Weights of a small mixture-of-experts language model, trained from scratch on English Wikipedia: width 192, 712M tokens.
Below are experts of layer 7 (counted from 0) of a mixture-of-experts language model. Rows are named up (a neuron's input weights, with its number) and show model dimensions 0-191. Each number is 500 + 25 x the weight over its row's rms, rounded and kept within 0 to 999. Numbers have three digits each.
Before each expert's rows: "comes after" lists some tokens at least twice as common just before its tokens as in all text. This comes from a sample of Wikipedia text that the model never trained on. Tokens count by the router's weight.

# expert 6
comes after: " |", ":", " 1", "|", " 3", " 2"
up18:477505450485488435549503513500472516532479521493474500489511505516503513471503530491489480469516499450513475500519515521483507511451479490488517483519504472538493515494429435503460520490521513475506556479500528505447486483499538478504498505483469470454527468478537527524478494484532507466482492504513482533511490532500487538513495550503483508535486493484468519483495525463526515467501504495501462513478521515493481485491489531476509514507482492463528511541527483488452525498484536516542522501495532507507526493484448460489549523475482533481531568478482470536530484521482491515
up19:574484471506470535551504516522495481529494500466507484487522507485462537536505540451496487455524510522468447483518486551502480514527529509527450511497485479487503544552509494467481488518506545490508552510520499515489505528514516455473509466505477478467493483488501513524507485503519479507478485486518533512490496516539526498518460553510483529464506522465484482469449490515535512529493518514483500472487489435505541509485487468482488460520507514515541535517468470517527508494477522508515489506514468448498483475515469547543528481495516501510498497479473517525484473514527513518
up20:492501518479508513525495458524487551527519471474508508495478469509495460438474530467515553480479473483504479502482546493517490490511475557535511498462528486486527464466483484521518483525474505496508537535517455534487468491509472515476502492491485530490470481538497446508513552535498515520492564510453509511443490480491505535503514485523486487490498537493527461503498497494495507519470520538501493538520514513497500504517510522493495481527487561507466504507493532517479488476494552527490489514468472464520514535512544540487511505500483427553490515471519529495493486480518468483
up21:488447519505471483463516549520488517501478479503489527414496483527481492461499479485499450480493543522494545451495526501500527483447494474518530476481501486524516476476489481484528496513516483492480501506541464479483474523486504443514517513475499483491462530535499497565496522489453502496487488474457484479523520486491520497510492480537478483513505487511480502501481519501501518507481471483525508485488488525498543460444480519490490539436490520469524489529503488519494510494478533547502526532528532504510494499510517447481463516466521491488543515453515481473511532525443490504
up22:484481468440469508499512520460526473460475524457485480487478514540480466509488509493511491469482460468445509503530517485502498516466494493475522486487508494472467487501475491445465453475493527469501538470526504519516414488472507489528482486487491459513481522501486502470474500457505452528488485506476491519468463483465471546473485533528486528509516506496518512515527486539518519469482487535504531485497494513516532520469481500488509526478544528497493501525460461480529510503529499473507488490476495483483505510492505498475488504468533460483483517480523525421478494451547495500
up23:435487505483484456488549493498507446497513493529505488486499486507535495477523502487504517491508473512468519476493495508452499523456552433550495475519507470472477484523475499500531502521530498514492479531480512504477471458508462485521458513483539506516569530519470463486467509471474529487487510499492443507535468460488481466515531528488488496512453500494522485467492466508472451493496486504476504514481505494486504557497549487463520473481486506526498474475467495516521460524507497502480502522461465500504491512499495505508505448499511457487461480466474508524472466524492451492
up24:486480497523428483545504482478482432465504496500493546505507497497512531501478562479526516465472511503497532514435513502535500482498479464490496483485498512506477468487477469554469509471494501455482507482496533497487505511514512523461492452499501495483497479508495472493477500501517494502522482533467494489497500449473489527468431507493541518493469481535511495488473498498424466510471529516508529500501530513475513513505493498516473510467505477522497505527506492481501549578449494480501495478510513523477523478480515528514452475481516478457501481448453495508491487519495482485
up25:480486504504516525465513462489496479485472487461474490506531492448493472462487504502441476456475508442468504419500522515487502501507505519538529442496471502525517475484480503458493562501515497465495502501500475498507482497482505467505482537544479502474512484477461489507480480472499466488480466471503502504505494496513516508495498461485512525484478495478503508490549449502485444492470467481496475497473486456484491462471528497486500458493500529478505442488503514479549471500493510497512507499549538504547537496478476494515477477482491487474463468498514428526486491495466480469
up26:528517510458521500487503519521457517511475462518468482466507513465532492484483497503500469490512473539486511508495544499464491498452505478527548525522522484505457433487495492465510535538446482533532478491468498519500481529498477484540504494501508530483512447546476530505517509494498521461497543509521451506490461491483537512482516484450502510491521461480487503478470488478495462531470471493489505487496492470488453512511507482482516465493485558524531496476502485509529550507520518494490536476505468500448465471460513530475484453490510430490506511516494500462478479500497487519
up27:540451494525449508499513474509459534542467502476476488456499517479515493453494493476497497476518496463544478512498497482506503509514523491532487462521491434481515488527508488507553527468471510506511477500459496494511514501515523495448514521507508482515524523441487510520531492459448492500529501466525480469502505465518495517528510462542500527485564529475516457503495548515506476466504501491516493508507468488443529532489517500497510527525525513477541481527543481479542507504483522507505446514468501483491493471455493519477491513501472491482464490471555519493478454508516494502
up28:525502518472470507495538534494514531477493516524468451512462510486480458506500574488475506506484503490438546492492489500489473514483510489515530523502464480453497499528537507488496556491484565460480473493482515493513513496506465491501526510524498475465477464491497475486485456571500543521510492577476510519485473525537496500531526518498506514518504505480504549526490509471484527524500530497500498466519491494450494503498483476505504505488469477483481474497530497475481507529479528478478500506490482486491504498517512501480510519567495519525502484469483509480491525407453495509
up29:447485451489480515511506475488515498522513490469479521513478457479522453494544505483501497516463525464501526503489435474486464524474529537555516467503496473494460486477502489559561495480468555476530493486485516491514508455526526501542465507476505481537473495516507479511517502490498502531535500509485455500462478489510501525516470497499500507511460554505548472471478481460464491475491492540503463495477516498452518536497498501525464461510513511497481505535499456478533498517532459490491537503447492491484495479480498493537509507483479490485493478454477533510499481496513518526
up30:529509488511465520477492535494502476511458517501502488503496507520513529513490492458519519534516496533487458484517491502474542529497515453533526529508463507484484502475525475488523544513477525503520483476518478529468549516538542474526519492466523551533507485514471536530539520477488526504496511484507516508537496458525494503507482479487504497471504509488518481476448538493495503485537499524479485448518525481492508505516526478469477492504503496561475511519518535529566477538474461503470501492528516513471495473521469458507536447530490491452463550484481538521543483498504453508
up31:512498506543493504513470516488494481519510503551525470501552493481464503484468477485495526475526528547552493468493447510472512485523519522514462468528462480509545504506518513544482501515508476482543505543508544494493494451477478483497520453518492457485527494473481504514476521468485481495517499526531506455499511490508528474536479519498483466489496493499509510515465500544560503490544471490471526474512518483540487527499470494464484520495453530543533527479505506464460523551485474517536495545509484507490482516514478465545528472524470486439481494498495500482508486514509522514
up32:499472487504519515490465508531519511504470500495514504532450506516526554491511493505472461501503483473557464467503501532529471536471522486487492524506509510494496494522507507517484515510507495477484506487490502515499485483490477521516463504486503472520537485513510498516499475475535491467449552525502471522470468574476476478534488522447504477500481466524475509530526481517491545534568444518478493509491464525501475499504473543512500506515521515544431504490507500537521532526472492504491505471571526520495456476489555448513488486477552496513500515520503503509472495511502469508
up33:533497479479522536526473524504495523464482476517502483472483486497493482476483527484491491466431506511451484502465524498494519516473484471476525513533499506500519469468511496479515500531474502486499452501469519555498549491490477460478549547548529483445506490518492509478521477476530471489527506483466496506526518509505527473461458511516536499480516511487541501447495537528488477453497514506545486485452545493529499482523517499487523505488510494461501489472515536544464500485523425468491496442499518521485499479508487514486553517507538534502500517507495481512520508526485475508